Experts of a small language model: width 256.
Below are experts of layer 6 (counted from 0) of a mixture-of-experts language model. Rows are named router (the router's row for the expert), gate (a neuron's input weights, with its number), up (a neuron's input weights, with its number), down (a neuron's output weights, with its number) and show model dimensions 128-191. Each number is 128 + 24 x the weight over its row's rms, rounded and kept within 0 to 255. Numbers have three digits each.
Before each expert's rows: a language model's description of what the expert responds to; "raises" lists some tokens whose logits its average output raises strongly, later layers aside. This comes from a sample of Wikipedia text that the model never trained on.

# expert 11
Description: Heading and table-cell pieces. Pieces of the first word of a heading, title line or table cell, such as G-m-ina, P-er, F-I-FA, Total, Col-ón.
raises: ".", ",", " and", "\n", "s", " ("
router:143101097122154138127175115139105133098188144076147172106161139155127159125148103137096140135138069121106108123115114123150145145132131122130153126118130101139137127180150148116133089145106114
gate0:126096140120096119128109125114107143117158137163144155088155144177135096077108093124091146145100136116107150116131193105114123107107089138106168137115140139134122151139141143104107139162142079
up0:099128143112133122131154108108150124165129128097145150155118127131124101140135147120086115141132152121124146112137116145152120142148141119128131123089149113154147121144116125132109163133109188
down0:117144095138074137143110115144100085066091161118103123121105111134128152098122113102132106159096136151141119174133137106117118107095112139181103102119146115080152099119125120104162107142106103
gate1:182125147132123152152146112136132158101111139099185188107116161136133119168116171105146151109106134080077105128130144146102105159126133132152143168178122124131081162115117134128129113123126159
up1:149136133130140136091104065141109155148149094108147114088125085144141114151148166138159101107086138128119132134129136095155128136104154145162088195117136170106109059104079136158165094089170120
down1:100111107159098133124118149122149095128156098152135148139110162087153127122140132154117141112153103154106131102173123157117150109093175141133154135126123164180155155136107121139161153145171126
gate2:128103147141129151138117107106150102135133113152121113107107168122141107156102125173136075125119129111160115132118140092127155114104196131094106118143165117166135100171148102140166104126122087
up2:150116109151152093140072149157146153130104113115097175120127112149134113142167086083115176125160091145111124150164144144121124102129098158154120108122118115088100157091161127123132106126107155
down2:109121197152106112123113104130130112148105107166101153146103136136130132119130088140105112144107075163118183145156166160096149127170174136154102131143120110146115135116141130107171146148113098
gate3:139152130060150116099137131141124127105133106096124154115137103122147130110146116119124122115153087120153084142123130122114144142151170196147105099137135104170088116138137077116116128118115152
up3:104101104192128124123162132103124119088148112115098145145130161117134117108130116158132143110134160104101164101155107121160134132128130122136110126147122107119116130150165151115060104116103082
down3:171124127101132104104125106143127151135120152137142127092128122123131109154123152179120132131097087098103096143159099132112120142114136159138133135158135104142078169156161170155144164135145131
gate4:120100161152108124121098124137125117111114071124081107116151086098128135144129081104114124111130140175143140130120173092179121172131135124109167161129107163111120082128131112120163161107126162
up4:123128136120097121185139145129146177117107086126119134129155126135117106135106099139112118132108127131184120120104145118120168085140138104149088170110145112098133136119130137121095145107146130
down4:143146110121139154128129150162139080158122145146114117123149130128100168124158111132120106146135135089114136152141144170137121151108133157148121104141108146080115133152131141137117103109127075
gate5:106128103121130089136152118156120201139137165169113160126155134120123160162166138096121149134144152129129148143134078143117148111139108158145146184139133159118122097127132132147149137124136089
up5:107125088111103127163109130123116099143109129102134125135127128140134180111117118092096135125116132158114136119190141126139102134117116141132136105097147152119140125135068149123083140132117075
down5:146140180159163114107128092138126136063084151152165143139125172099143122107140114098134107160121105100117134137133149138153179106133149097153129134115099120124121113149150166128143134154155139
gate6:139119150140100106088152128120124114069122128136154143119141165101072112103096127103120087114144166086143101096117119136118126077123149135124176173096143121131146114124152134072122172150105077
up6:155080118117151101127111096184142129150149109099177115155146169122127118090105127128108138095095133155115144142136115123155165146091097116113134131171131128125135142155139132067144119121107135
down6:099119094104136134130117130138100143155126179087146149119154082102135120144072138095141142163129138136112150166139126116131120129128159127161128115129156124192122117110117108112183159157103151
gate7:123145151142157126124130145069083074116114154149130136132122112112086134111161101087148171142117116140132140180115125102148118080107156135112161170162174131128175120139091122176109125106132150
up7:130131077138113106162089113109124140153116108143130098136112108114119113125097132106147138144093163131143121140102090155185131126127146060144115183114151152124163196158147103095097127114142147
down7:086155138090154130152121090129075135114109136176138114112154145123156132118151150117150138141131142148084160119136208104134107117118116139172135110154086135138177125105172136121170141138119149
gate8:113133147125127103138172115163091112106113164145162097139136148143110170094163133121110156144120086078155145100188131131116143127133130143149165105115121086129132119131112120144163123131086142
up8:142146113114097130071094154167130158179116128138126117138185149126123116116108164132145142080134122145142098115131102164134117080122122116155102170113083143171126105118133134114107092097176111
down8:115138111161100156148161118135144108169104114153135147152126121097154120121114126141114167108134088124107133129118096151147093117143113131190093131132130134201156142141126123171155166141178122
gate9:143089090144152088153141126138128130108165161151129121134156086116126180130140130112133095120108120182108188109141136155154121123115129138099115106146102140135130165143131090133138106184094110
up9:125140136143140121153126101147122101129106160132117089126087146132131122164103123167121166115134115137104141135140114138162141104125105094129150155170071119146093169143102133131110126151117112
down9:158128128093124128137130164142145123133120102141114092117104091144094187167128156142168152135121154115121093102126126132112112201167119184143135116124139113163122134130139099118151095158128140
gate10:093138113142130116142133151143136159120137150083132110116138129133158146119105134155111125138127167156166124114108139127166165144148124169125136118138178096161123118145141149155122118138113157
up10:094156118145140121142144127137134155120135156107180118129177097119151105116128151127136111140122190139159104144149149118167130120159123143109144174114130146169088122107147134131140087140105139
down10:124092115070121099109109134133149140159106101142143081107098109171136140106100120147105110128126131141107110141106173147113149102113154110117075070107159121141129159115132138095161077132116155
gate11:113062181113172129119146084126140100140131149123123148114126102122146126088141152120102142147137104138175121153101120152131151134196079128126121106118117121124159119141183126155120133134145134
up11:122113121122122156120154127168150131136125128152096143121099157116068113134117094107124116103148112124121142103132164132096153120111148116129122103119148092146104136167134108166132162155183145
down11:128102147143163124140137133112080112109125147163136128148148114085130161115102115174104143085115119138117110124176132112167125145120100100163090125104156149120107115097144103154114134135142150
gate12:153121111166105150169107133145124138173120110112094115124100103091108136110095086102150121140103131181138147179106111083139128158082157134111143108099094121142131124154122155113143125141115105
up12:150122113140192119089098123086162116130161118108117146107126126106125156097113163127149123105119092153121128153101121109125161113088164110107174092188118138131130116121089143134148142095102133
down12:148138115130081092091166126159091114123142131187165140110153102154146117126162112146130133105122155132158106121167145101123128157130148119068127162172102128125170143056119132121123133096139140
gate13:122116146120140129156146095127118141125122128106166133204144137113128157137133110086156118129149102113112182154138149124147066114128169126145147074122141081130156118120121129163118108169118178
up13:122113150137134136139137131114130099109129141135173108138159126120124163134159105107137143137110130132126141114131140134119073138143156089150151098123135069109136149146113168110117119147109152
down13:134132150112131141107101088144110155127130108149074166085112140063153177100077141134090148119102185166169123128130140100130119119104119164113085102112121141100153103131136123099146113094130135
gate14:134177121085119169149155088172104112090140115207172156075130156113114126126085167119133146115125143158112135098132152126091158130116125106139184124112120109080093125118132150148133113119121130
up14:118158103122177140156103152108128140139101197124135142106147125147146158106109146097104137073117154175131109137137159109126165121111060137132131170127123138075126112162153099144119164119131085
down14:120165134111130116161145112180125103133134160089166121109125073155124145157149131187110127080129133109105110144122141120147130127135113121099143114149144130168128128130103150096101140134150154
gate15:114097151106152117134144128125153180103142111135145096135113139121126121123113135142127128139151155157103122111152195168147131178110153125148128132161146140149104086134115165133157123140129127
up15:087116083114105139057144155127120071129114084109124135094125133132098123119161135139142111135144135118175144155113120109134098108173070129107152113098111136123108147175106108126126131153135132
down15:135139098102140145180104158158142148157104101168143137136155139142147109131110128122093113129106146136150110137151108193137126134137108132132136165135148145113105084159146098121115120162102092
gate16:128147131153152108135134108124164129163143141082154161124125086146070131156106119121133108101098115149117133142080089193105165096131113171149128193153110116163128091160126108128141096145118104
up16:138138094107098142160124156131079163113136107152122149114127120135088152127177163136142106133147090162122113144143098131118129131102097156096091101149105113142115086147129141129138110106128175
down16:085097137123077120095124106155164184150110121099143106136112119153099120124074133128103088149104123123098115133147153093130109107151137115107155119100165175092121122125172142079133160132122131
gate17:076110114116108104114123110142073123129130114114179187113130150138115136154130136119147156118102152134108141149106135122117138188110148063125132133099172117125098141160122165152150165132126168
up17:079144128126126140129157162131106118118153127147110100129089146113117184096112108123136164132140110077135099114149129088149180079129128123113189150111149120104111101171097138130161130145157100
down17:129145137124125109063138117141101102132097135158166126158107122137157184137109157143083176105110144153134089123098122107144087148124154074143121135164133108148139145119134153145110134088121146
gate18:147117097118124188114089167147143163108121135156114139137176151142134130093158103134146123133137172137150173116169127061156125114073105090091145114134102138129115128127083121131157136150108132
up18:125133137103104139057119158117108110152136106141125095161132094131140136169138157150087140151158117106172139109112129112142147163135117128186138187138142149075130102173159159127106118119079127
down18:135121163144074157121136110132117145165129130129109142135151148101174185150114162130106118125144132134157120110137080099163137094162154143106106152084161180143127125081099177125140135099161125
gate19:105176144143123128148133095180108148161145119142080146142090181106147157093123139121164096138129102113152097125126156045109102141122171098089127096180149152126098138149159118159137124137122090
up19:116103144108138093132167153153120104098130103156146084091126142119061139140111100131094123123117166143152123119135149147115153124107157149156120141123112126143148141082095103126085141199108137
down19:119098109164135148091132086120121143143085115109114086104148105146188133144123102152087076133119158120119136142108092132151111135125111108087126143104128133077179141138117129156106166160132098
gate20:148131118146146106115131111075175150166121147144092146128172094143126163185150138135122103133150126118142118143122146137146143163104155044104115111103133145142077099145169128075189102123172100
up20:136124109103151101111109145114128136080110162121148186091152166138082070147116165116156079140113150114103131142128128115091155126126157141123110117151106126107121171147161116159135178132146118
down20:108106096113137129115152133117117177112147090134168107097139118123131151145112106114144148141084088135118100139142126134134107081169139120081140149130139140182092088139147161055153153155168126
gate21:132141135111100163174188117088145108143132151166103136108177131111094136081136138098067155127130114145206150106102109105077105137139120119121132117146134118129123104122121164115125091126135113
up21:136106154142110135162181135126088099159137132167159163119136106135120120095100099120102083116093115128088115138106104163126127143146104147125152095147096117129122130107143165100129114098103134
down21:150109086139146171122120117102174138158096117161120131153129137083126098116153102116159110122096152103147128133127097141131113081163116142098097125071150099143120086132091149128094147140166134
gate22:148123146138129141126111125137087144171157094164134143118106118161145135141131140149173106096090142130139115088134130133118119101144097085113098120110125154137133094119118118089143175130197096
up22:118166134124134119092185119135153119109099137097129142145145105141124137070144129125142132135135120130122151154156169155141128143135111133159139163138094116109134099121164081128099094156066170
down22:110139075081092152098146145118079101121113077172125163072112153153105162128120162107156117132094098125127100125096123127129146120128108084126141099150106160140095147110110101131147132140163118
gate23:110144172169099125123128140118134144111120133114145155140141142124097142137107109100099129129099130087093205140068132090127166139105175131173162120128179113126104108130102130105133159154161138
up23:086112117128132102156144124137167147089106118147116117164184115122128181138132096113066146116113145140137148133134158130112119086170127139117099143097132151134110091111105154138115136159177143
down23:108115144120144108140129148134161079156093131098155141125086116122142125117144128115118115172159110113112155151176135127153105097129122128123154095170142108129139094129111155096160119126192121
gate24:144124121145175164133108124097131080144194117151114123149109119118101150091089105145096074152138147106118107074155109117147140122169123147124117101164110160133141166113107120107155139124069140
up24:138132108106108139130133177070111078131179142140124146179128134101133119089176083116087115137123140115178138116148134097146172105113123168147141094135153122122130149115106147134136138175111148
down24:172120162154140167111137079138122102156151154100129154108152145135108127132120132154114104129158053134072145124099084146125153131135116118158154184140139118125092144138133164133131113115085139
gate25:148110127130139135118083162154112119131126097167124135097163105129135155127152138060142097117143135122106143129139125125160165144124158172128123116082152101147121128137146168125114130110175090
up25:162146119118162169095130135104149102113099114095147092073069119108133148143105098093108136143072125125124157164153133100161142120123143084104081098157135166094119136139095152170117141124157131
down25:134105106116115107102162139078134142129130091117090127112135150128122127116120120216142090121093174132136113129175129149144162120183119101158145122150149116141133096112111120136088160119090109
gate26:117095111121124157151137134140090115164130121132140119147131184116127083147117086133113101181093134113128138112141138093116167184130107092150147187104128109149085106102113131102110118133169146
up26:122126083098132115165114138147081111141108114111072147145132114132119100128107115109135147106149112118135123115167140122140104160109141130131171117103122084141124124122167165129129138124084162
down26:113144170136127098141121107100140097150115157179142160148153135117098080110101093126124128124114121123153153110155150165104135138149145113178148098137122120132107098113109128120111155152153055
gate27:125104101098145125142135101104127142150125143088099119085078077136159138092108145123136154150096120168088117088130138116173124137129100132113156129138108157154140146138121136098121099109094096
up27:127122208141137086139154141076165067134146083134147149147142078145122100172180071097095093140133113100141156125134145115128160115145110132130152129129147139168132130132161119126111133163134102
down27:145145102178145115101149129120067143095111150158113167096156134117087132129163145142166156106120147111144108129146083130111105108108128110099141108141145103092126111092159141118122152160151110
gate28:137107155144112172137129104127164091101111114173171143123107073138124107123097097107123119095166181142178130110156100146154121160149115151121134114149131113146197125149096147170119099138082157
up28:152113137115122139162139117138150112130097133129141147192098086092123109170134126159102074121148161105173154142125106128126134173165121154132128131120176117146129113149097111127150070136092106
down28:159127106138205147152130103132137098140140171129102140137124176096116143137112142112108127159119082108106122149128142077115111146105093105145142139135093144125096129114086100130148101138137135
gate29:121146120132101150113135169122123109121128130108089145122080148114090140069111095125063119142111135157081081136155132102116129128128112093182091133091135110158132134157094181152123162124184142
up29:120071141132161112149121129149129120164164104108125106164132098167117132152136074083150143126100123154136142155128143102099192149134122114125148151123084124153114135143130146159118150113132140
down29:120181143127124074153099153100141166115113162113162089119178125107073112134134162115168148136122087083118121073153104120116123135148151111121111140066152166136122112137145121124113110129140124
gate30:168132109159117106107102103117122115114158155168178128185139104137167170129129163128137109145146137120161167110124139090122139133105093136094126152157091133081115132141116127145118118136141118
up30:153143146150111097127145104141146153113115106093128128139153164114123134150135123088089149156105127123162127065080128130126158137137109119114121109137101129096145117167130093155153125101129107
down30:155101161101092087129111114110126150116130146138136151133145103119115116097159114091124138165127127119169108114145154146135145137129134130150080129082153132060154166121121147129132097126124165
gate31:122120112151110139128122124174110102138151155089101140120128096151129129091150155134148102106145120082116142126136116113099109108138147149149144113154165094162148073140156134133117103096116142
up31:141142106125103104109085135151123122139192135080130092135106102161108155131139096132116151099117148175119128158133120127108133145116084102136131154164147125143144130126110139140111111134131152
down31:114136147098142166143115154130125132067095120153122103073136078141135141116095105067149141129103119130110147091154148121160106115120131133136144152137096147112149148119138170114149152113146150
gate32:108139106102143142103183104101125136134132157174105099156138100128127153154120157137152104088157143140125116119175116102150151107118116117146147116129159139131118141135122115127150117118132149
up32:110105159124132110128106114112102148129116110144146102084126114120104113131098166147100084127121128123113129189165117108078155102109105107118135117112133145086103119109109123140058117082105138
down32:160147172152116102158133161109146144160118158134188148126147102151141135093157111141128159161138148152135150119115138108121117107108148135096160178139127101134117115117125129082114069151130155
gate33:096125110111124143139146125066134176134157144121136103138142092126073166139144123112103160152149115107095144165126159095133129062073117120140147124100150133127163125132137147092123145133160165
up33:149176127146072083128132146125116101122151173143136106126099075127155149124122077131138099097102145128143102131140143142122141178150088137110131158134101102102148137129161109075145117088104096
down33:175152128126108106139163138124156129157140099126108158181111111119130124139132194116127139115154107089127132094166173141148167161153163155141149126112124144131085136130133110150122121122101119
gate34:131145120142126136125104135101145146094119131109104112113137155095160160143123118148112146106123098096146158120138130122126098134087094122183126116096162138147178105112100177090163115118105150
up34:103125099133155118119132104121120154177117118119145137153142129135140081123161115132135116097124117161145090151121157162124109142141097161094129142136137117157148102155179114107187123138073116
down34:118124110134101117121117086131117095076157149115115114137108153142112111153099117096090127123110155133165103155148154059138129122093125185135127125115110132148137123115128144105155170114103108
gate35:141108117095074122127144116131133151163152118111168078141148126111113160112133141150100117124142126107182139137120137149147123130132184155063132147180136119107113116145098164116153121130115178
up35:154167101096128132125113161157149124145164116165151115115135098167130136113108133136076079162187074129125134153103125121179142143133150108158123142141165174108123129154155173140154166109124139
down35:123126153138137101120109118133132098142076117132159105124162155149122114119081158075118146164135094136126113078179196119146098128128107130107137151132149129150129116130131190155113135097158108
gate36:134115153118125115126120101112158113116134144103137125089131156169156129122152137143133129120114133153141087186109155138157139118149114141143088138159151145102098154109102140111089090134083129
up36:126140126117120113091155111099120140112103095175148125176134134113088155097088126155126117113110110119131078147165108098127166174134215104108161146094092124138132111131127108144152130156133132
down36:123134117144108194122100109182106169091125114117118139115090145125121152127122117110166136135111118134120154154123132151117130129102117126123103154108160151123112089104132144115133103119100156
gate37:154113128127112134185126104118165154089128133136131132101123204166119156129139125084113143128101095145165110109149120099160126153111139121117099134137145130139100090179115131147149083150138100
up37:133140081139152142150131126145164128119115101125114106102099169120157137120116125119125101106116112133156144137113113085134101147167107126138081134161127136146093084178108148143129174127072115
down37:128096112138118144087106171120113134138135125100148135128074113090138115153156148153125137091168165103105143139099092135130116091152150153150104154151146178113135126148118120130172168090118113
gate38:100101165105107131116127081169124119139138122127126162122155136127119111121133095158139125161156089107101171143133122088124100135081149147131132119162116071142153116144128132119119133103125142
up38:153146102104135144156096132145104146087084112159139121144107119111147095120146081096162103117138123086135150116147122153140113129184166113139120155162137160129142094123164142100140127128198121
down38:114130090099151116125175119113110148140120129101190120156150145145084144112111149132123130130133137160096178127133148102152147127115137179080169094137095106162146100169130146102125122141091130
gate39:154111094152108167107139126155128110112106078113115147151120146147076098129149117117110091096138142134128138113141101131127130132141112113141149156104167138122123133116104108133132115122090142
up39:148135146107170150121126136161125126107143105117117110160065102111110118091119054145146146148121102103124139165144114143099096140178156103113159119134146138152157133153137114134096139187099086
down39:136153088125127101178133131118130139136110128126076147140177148124112161106145089145118129095158135158137124151129140119100113107123110119120136124110147132197085144103108146125153129144151141
gate40:101103139112139102102108129105147108128110134170117141143082106104097103145113136111124138132139109127119149151135133093171082163137113140147113081084095143132112157138126126152127145145104138
up40:120139120111130164143136134153106116100110161166091122156155123085136169143107134140146155164110133153117204176145158160133145173116119165118136111136141151164126148182121134151111141127126164
down40:106135120100134158102149153113118120103119158132152105087111169089107136106134158132135175133130158127144063110159124124084146085101110090106158072111137127086077131127153155140086139149135115
gate41:106130145158141120116182145169126100088138161164152087158166159113095089108131145144127112133127106118152074110120138077128150131128120138143131114143121104123133107169165126118066118178074115
up41:100127131170143129141160152180149145073122157153146136131167141103119125108094109141165109134151146120126119116159147117116140114123112130143150135131130109110102095159176106134089145125093129
down41:135131116170084160158119124089146172220130123138118140136126110114129125146137144084135128093126152128152135146111111141163118108142176102158096121092156129137122130114048104080145120108115117
gate42:142098138107174135138102105103091145140098124143105117149162103144128097118123114100155122116110142125108164154126149094136113119138120160147140131131180100156106091162107136115140098089146160
up42:131083099163124135097131119133106143113108122144138092127166100149108138121109150155098151109097166169127151109111113115075122131102102166161139152126125096142138141108121125148109116158173107
down42:118163128113160103109181149100114157133112118133128135133108129125103141138122159117127147118150050123151118110142126167153157174165188125120136147144142098107119076137146160104120103096095117
gate43:127100115148158154135122101101116125125096137135125142133100128079091118135134132115163145108136127112099130122125107151180164062074144126118143132099155136110107125132103120150131069118113125
up43:175106132168116164119103164103098118094147111126112149100130096105147144133113139110126146125113121126143104096121115133126147161107144113158138120140123119175155111165111126090093147122160148
down43:120134112126150121131137105132119128169126147092122133172119142148132160112160142134138099127154133117126106128110108128176123088109121145159119163092121101123104149159132110150161143129117099
gate44:156155101085142123141192147103128128112108093130110174120135147174069148188111134100112143109178102102157118171145175098167123085117138104125106155142129172148082103147098152120119139103136151
up44:114177114118168094134146188156122117126120130145124166119136123109135092135144135112117165112171128146109110160113137131158160102098101091112091136134116116153064109166103110132137086100095116
down44:135154142131097129166128160121114115113116148162134113099110126084127102069143069143128131104143134116108079111145117153106139130145136089146161180100113134094125169113141119126167106135076150
gate45:176078107093090141087142145117129128153124132167144112104094174104145111160138123113091121130143118087095118138064137123125124135117116188110114128134139146142154103103132102142130141116130135
up45:107146147097119148113106100136141155148142121119131164156124155141130129128150128123117099161170121129106119158097125119185135108115113078148133150164121107103098142165164143147165096125131087
down45:134118158128124104104149110121144135107138097154157144076169133093121120107145120115158127165121113122111156135142130146136116164135123128099113123097144172123146169121162155101104159096130169
gate46:120127131138127116114115084114125137150142152092159165130126120137089131131134085135123096144120106141095133120146113126065166141120158164122144125116109129148108183118096173095138175148083131
up46:124182101150123157127125151135127091108116122132110130134138102154163109120112153132144184119185136136154130084123149126160148164126107079153124132104104137123182128114126074139110141133131139
down46:111137085155108098100136066106114131143140125174120144103086179113114156117121110139129143199121115168082162148158146111089106126143148155104124111139104080058096160101159148105101129131146116
gate47:105115138112133125144099091108121119163150106130107130113148159137136112108125165158133155102108164159083124103144120121117105139140126148114129154142121155142088109144134095139125090128123158
up47:152095140117137147135067124133116135145100109127128115095145174127130153084115160159134168138117134140131102090132112099092113158110105164124106126126118117153110133148105133169137093153124113
down47:141135097132093100101134148107159087137099123168132108116078084139133089138119099083111107131141119079167086134137107119116147095105098131128090093127122146126098130112149155090157160152119117
gate48:118154163082096133157136121143183140118160087125132123159151144123134096134142090112111126164166154174090158120123110127150124171108160131105142116166180127155106119177113110198128124155144115
up48:104111108129128150132163116106115080138090086107105138125131128096126118141107150118139146133127088077115119149134122143161095119172112117100142126172126155098098096113148131121111102146113130
down48:114138119105169117112169122135077126122118154144103155070140142127169110113110115136113159117147118095120125153100128111100128171136126158168121163121072153099113134135136095113100127136134093
gate49:134069111139116103133163110132115147101111111154111091189146122119116120121111082158121119068098124159144101147090123124136161124123159103128185137119092112142169129173110172149096117160159157
up49:129114153099132097168142126133123155166137161136163107118139148104156130101124109155146117136112137140133133180131122115145126122137123143183144111072142128154130147130133180142116109099144116
down49:094090134132122147159089110143139084097128119128143107140120104124124129144116122159115171127083139100168090104145151130135169134140170087111148133143122148098123119129097144074096124151103156
gate50:190126171132168183084115088147122162100152134093177099099143099119088114119113172126120113098121134126147137132078103092109140135148141132135117102144135183144121130146142127119110141096151117
up50:160098155145089126121094117164098140138137146100177147083145158118084131109117103116149123134138108133117132181110168096157142124150180117088104133115108157083068179140127122114157122133122073
down50:118097158160164124137165138119111110122061149197140116108137127142154162139135124150142165152127099130133113113111153143140166117150119100141151085138123103135140100145138134116103130113130114
gate51:110103109114107141115148178147120150205157111118113138139126144147161120133136133088105104126130104137101136114149081144125162141125123120171153139079117116131117120128094121111135095161128153
up51:145144117139118133129141131133149140187173138109126148115133128142157141133111111118092103128146080131084140101132101152142198158147133141144155154101097119108147122108121115117124084163122157
down51:116158133140117195128117112151124138066087138109118110139167171138150117103161143146082156127129201104124136130092158110076102114114108143119107105156170158160138148129141123141090110120133106
gate52:173131112139153129107075119147154099148178156129140118164117124145137129110137150127131131167102111122169085155157110153139076163159112158157084137123124119122127134139141154116149156092116098
up52:097136123106176134125161078117145119123152109110139192149155124132122178124155174105122124144143096145151145108103138103132081113118061131099115131149116129101118139162142062159147128157129085
down52:099136116180144155098122076190165129115141147172175125105147092084127130139140147099116110147135099135161126113126145111129138102149131124121121132142125138117142160116099148110116083092114147
gate53:095131128156160121108166079109170100120141080185105157142104144127136144095146150088094101141096121084120142044129114151127122095066130128131136112129139124098142102161122171137168167133168172
up53:107098089091124136125172090119141099137115091169113122128097134121144088090194141109103117146106122087117106151123145128126135103142138108111111133123149103097168095149082162131124162102087148
down53:072124121137118168106089130106146105185098115119094144118148131115108176130140104184137161178106141173164158134115124133122154116133123107079120076126155089149146165137167109151103159130156085
gate54:079131133115132098174184133128101124137130097131107149139114139146119121103150124137152138100133121134136151200104143122106101157109129114166191144126133112122127100160123145159130145151144117
up54:134124178146148106148153139100158146120151183116181134147110138092118181150110155136102161106104085153161108115155125178132145120140134140135166144131083164127139098137153116169163119141157131
down54:126105155187106148132130113111107106163132177097098136161136154118099143116129143145111147110120138105118156142140133103125151154141103060135161154171161148130141128100159163112123129112128102
gate55:137095104173154123144121163129134103127138160119161152171089097140127142105108146128132137096137098117131152143113120144113130127152149139104124114111090166097102101130135162134139137135129163
up55:138135160130103121160118090178125152166115146124073148129146108111096135168163104145149101146162135174137111102123148134109155122115136081121120160133106119123141101171124112147115149121128121
down55:151159125153167166099159172124087145119149139139120116127145140120131112114110095090136094135134141119130145124120130137172157130152130095156097125144151054104110158143138149125048151104084108
gate56:149143105136146131099131165157120132126127107125159127075132144136122131132138110139121063139139124120134124093127108123118139127132108121105064081159142094132147108112133128092088167183112144
up56:095103155107090126178087156144127109151159114116133087154133128106134159110149131132153151090122133147119125150112142104114119130109152124180157193159149107136118115158123132121124084086085081
down56:129154096105180127111135112110137157158147163140148128142098136140136130074119104119117125120135146134147126122122128115078166099084176126092150124104117128104120132108153123115169176165116129
gate57:133109124082121178131131140108114138087112133168098130100113137177111109120139138169158162117118119134144083139130125123181167107097121098125118107129120114130149147172119112103161140106128127
up57:120142137139132097106086095133162121194170130098160173148119129093115161117140109166121109129137130133116170117100134153079094121147129116135103111147162145119116107078141123139114134188139128
down57:083063107095160132143156161113127179125113112109139106134120142124118138130127101104103127081115108152115156109149130123138115125089078146099176135127115137166140113094114131135141131127115106
gate58:107169144144114105161174075149097143128081148119193102120146155128148115135123108103088103128144159152056145109117144106115112119092124125158092132122154124108148138142094163126098130134116071
up58:140165114126147141123151170180103145114147117144116110151132118103142131133137108134071116123132120139177150090109097118131155150146119108132186174170123088123154137152144131143111135139152108
down58:153133160125160145102116157130123115165136122113101146125111131170145142142108124132111130135116119114097105119145145102111087115129122164108097149132169149117148141114166105081130135083162173
gate59:170122136146118131154087113122127119067136126096124145133129117148103096157140146125110143146131097142162123099171090152095113126152088131135138143120191107152131093152097155192100130188109117
up59:125115133106168136108118127106108111145106109160131140081144074128134120095116088136125161109160136108082136129172144147179133110123168111111115175065126120149107147124127132185163157098154145
down59:144108110150134111129177113107119120129173126131135124117104144111093149140138097132159098197040106107145150146135129123108089144123117107126141130113144089080092106153091133139078168128125170
gate60:121106116126094113123124144096106141125192144099117118160147126098108150152103115083091140099103103179178101167086124123102186131128109133121136183147120118138091139115097144159116131163110146
up60:127094111113114142112111146098153119112160130125166096137153126085088136140130144127128144100103139152136154117120111110122161131145119110079104169146128127150088152108131128155130144177124124
down60:122131124102137127097116128130127153131125109137099136101137205152152099102096122088101144170140131137139124135075096178118165091079126143106108117125149152139128128094100141129143162133121145
gate61:127166155164092149121106110136161137118101147148125161110136118100108113099109125096141124176116123068142155121118134125142115147122132145096164094108124104137107170157159139092095131158133155
up61:106132113151094130097115097152151120162126140100178128143132078169145139116133126174114129137129119158094117119162145141152095126101129122161110119109132112078090114144118117097112128111103094
down61:146135112178096161088116122141153173126114177110153169122145138094126093145105113126163131130120117125077135157113063100140124151119143107090172130140119156149126133158122145065121159109150131
gate62:137066084143124115117120171168132131120167155150122117119142113113138120144109134105132124124067137109167150151129127097131105104133108120104107142180130140150144132099157167165157146106160117
up62:178158174098135120130148138098130133131107152137126102143126172143144141127147099139129095141161107140114103154135062146130126088106113161160115172125087115133110106114112123113106132144104134
down62:130169102125098100133110094146083114109101138138126152130124107132121156070141115109150130146119128118127092158159154149151128126163109170155165173190056095106096153105150138109090143124138142
gate63:148160196133117154113074121130100105124151133125116145151122154131098106130114122124176160108139091130111139128120104162087082111120130118116132134144156160186156116162149123131100094100131100
up63:131125097116106088121114117112192127130166137121156123119150123148190139136076155134097080090077162122131100107117131133128118158115114140123113151116164132074104102111080148139127134082137159
down63:143109145158117150121117151113124132124127146099159110176139124125152097130143111102106113162115141111155156128187153128112139130148152112157119126092089138138120095105153145154126147125120124
gate64:110091127100092116094107142143163154093103108090101118143114119090115142136172076131109117145076117140139097126133116106149164118131160117127164149140149089113145164144068138138121077120105126
up64:103138124101149114148099118131138152098136121182050138101133121091106166089098144097159090125140148122120138164125145083154158117110142115113157107124083113107126135140096160129114116124127158
down64:114115126089128118074090134139151069132106109071139129118138146148119148138117100098111105116087125176132138086123106150141163130131118131129143123139158128120165125119121118121127126141158132
gate65:111134126094159155118107144086170121113160130105155118103150118146120118159120139133097175144134122166163142116173128133137124123103091107141173130137141134178100123110120086113151147154114110
up65:103109147092137122137139138107161158140141116126126120135128119170131097110134121129153118129121190099125063145097157106101131132161167149109088158120102102117111176172134105128139145152137147
down65:140132117111159155182153156135134191107141127127138093110170115120105112140152091118151114126108106138106137135117167137098159160171143142130172089143179059112134109116116112151145124144120102
gate66:131161137107100158114168092109133116113128124152094129093160118106104159149140118106128082125133125115138163159126148120119115121105154126104151145116099162115150175151139101076144104131162172
up66:158109146145112118148133143151123138117147162183094111133117155187118106105106120147159125089107142144093138093128147078113107162136104137142104114118081112098157132150099115106165146157108104
down66:133118128121107097126122102122125093155125134101125093129110162125119172134123143114089128119140143111114147105150105151141185155146105151127132108109165143163127149141127119107133101192122139
gate67:189118145142093053157117113126092097112148140094123129095099143150146110106109126122123142130141119122093102100077128082146162126142107140132139114139153133141084107131127096130097090152150097
up67:142153154118101107128090123118099126117127137145095131089130135085141113116117126135167168109160146105090135156124165132120125168144100111135112096121126151122125114142130139161102110157140176
down67:124106129149136150139096117120079142142108084133155134138129158156101096102124150083120111113082128148141170148157102120124120099128175133107089131117099130150083153153148170127138156110099103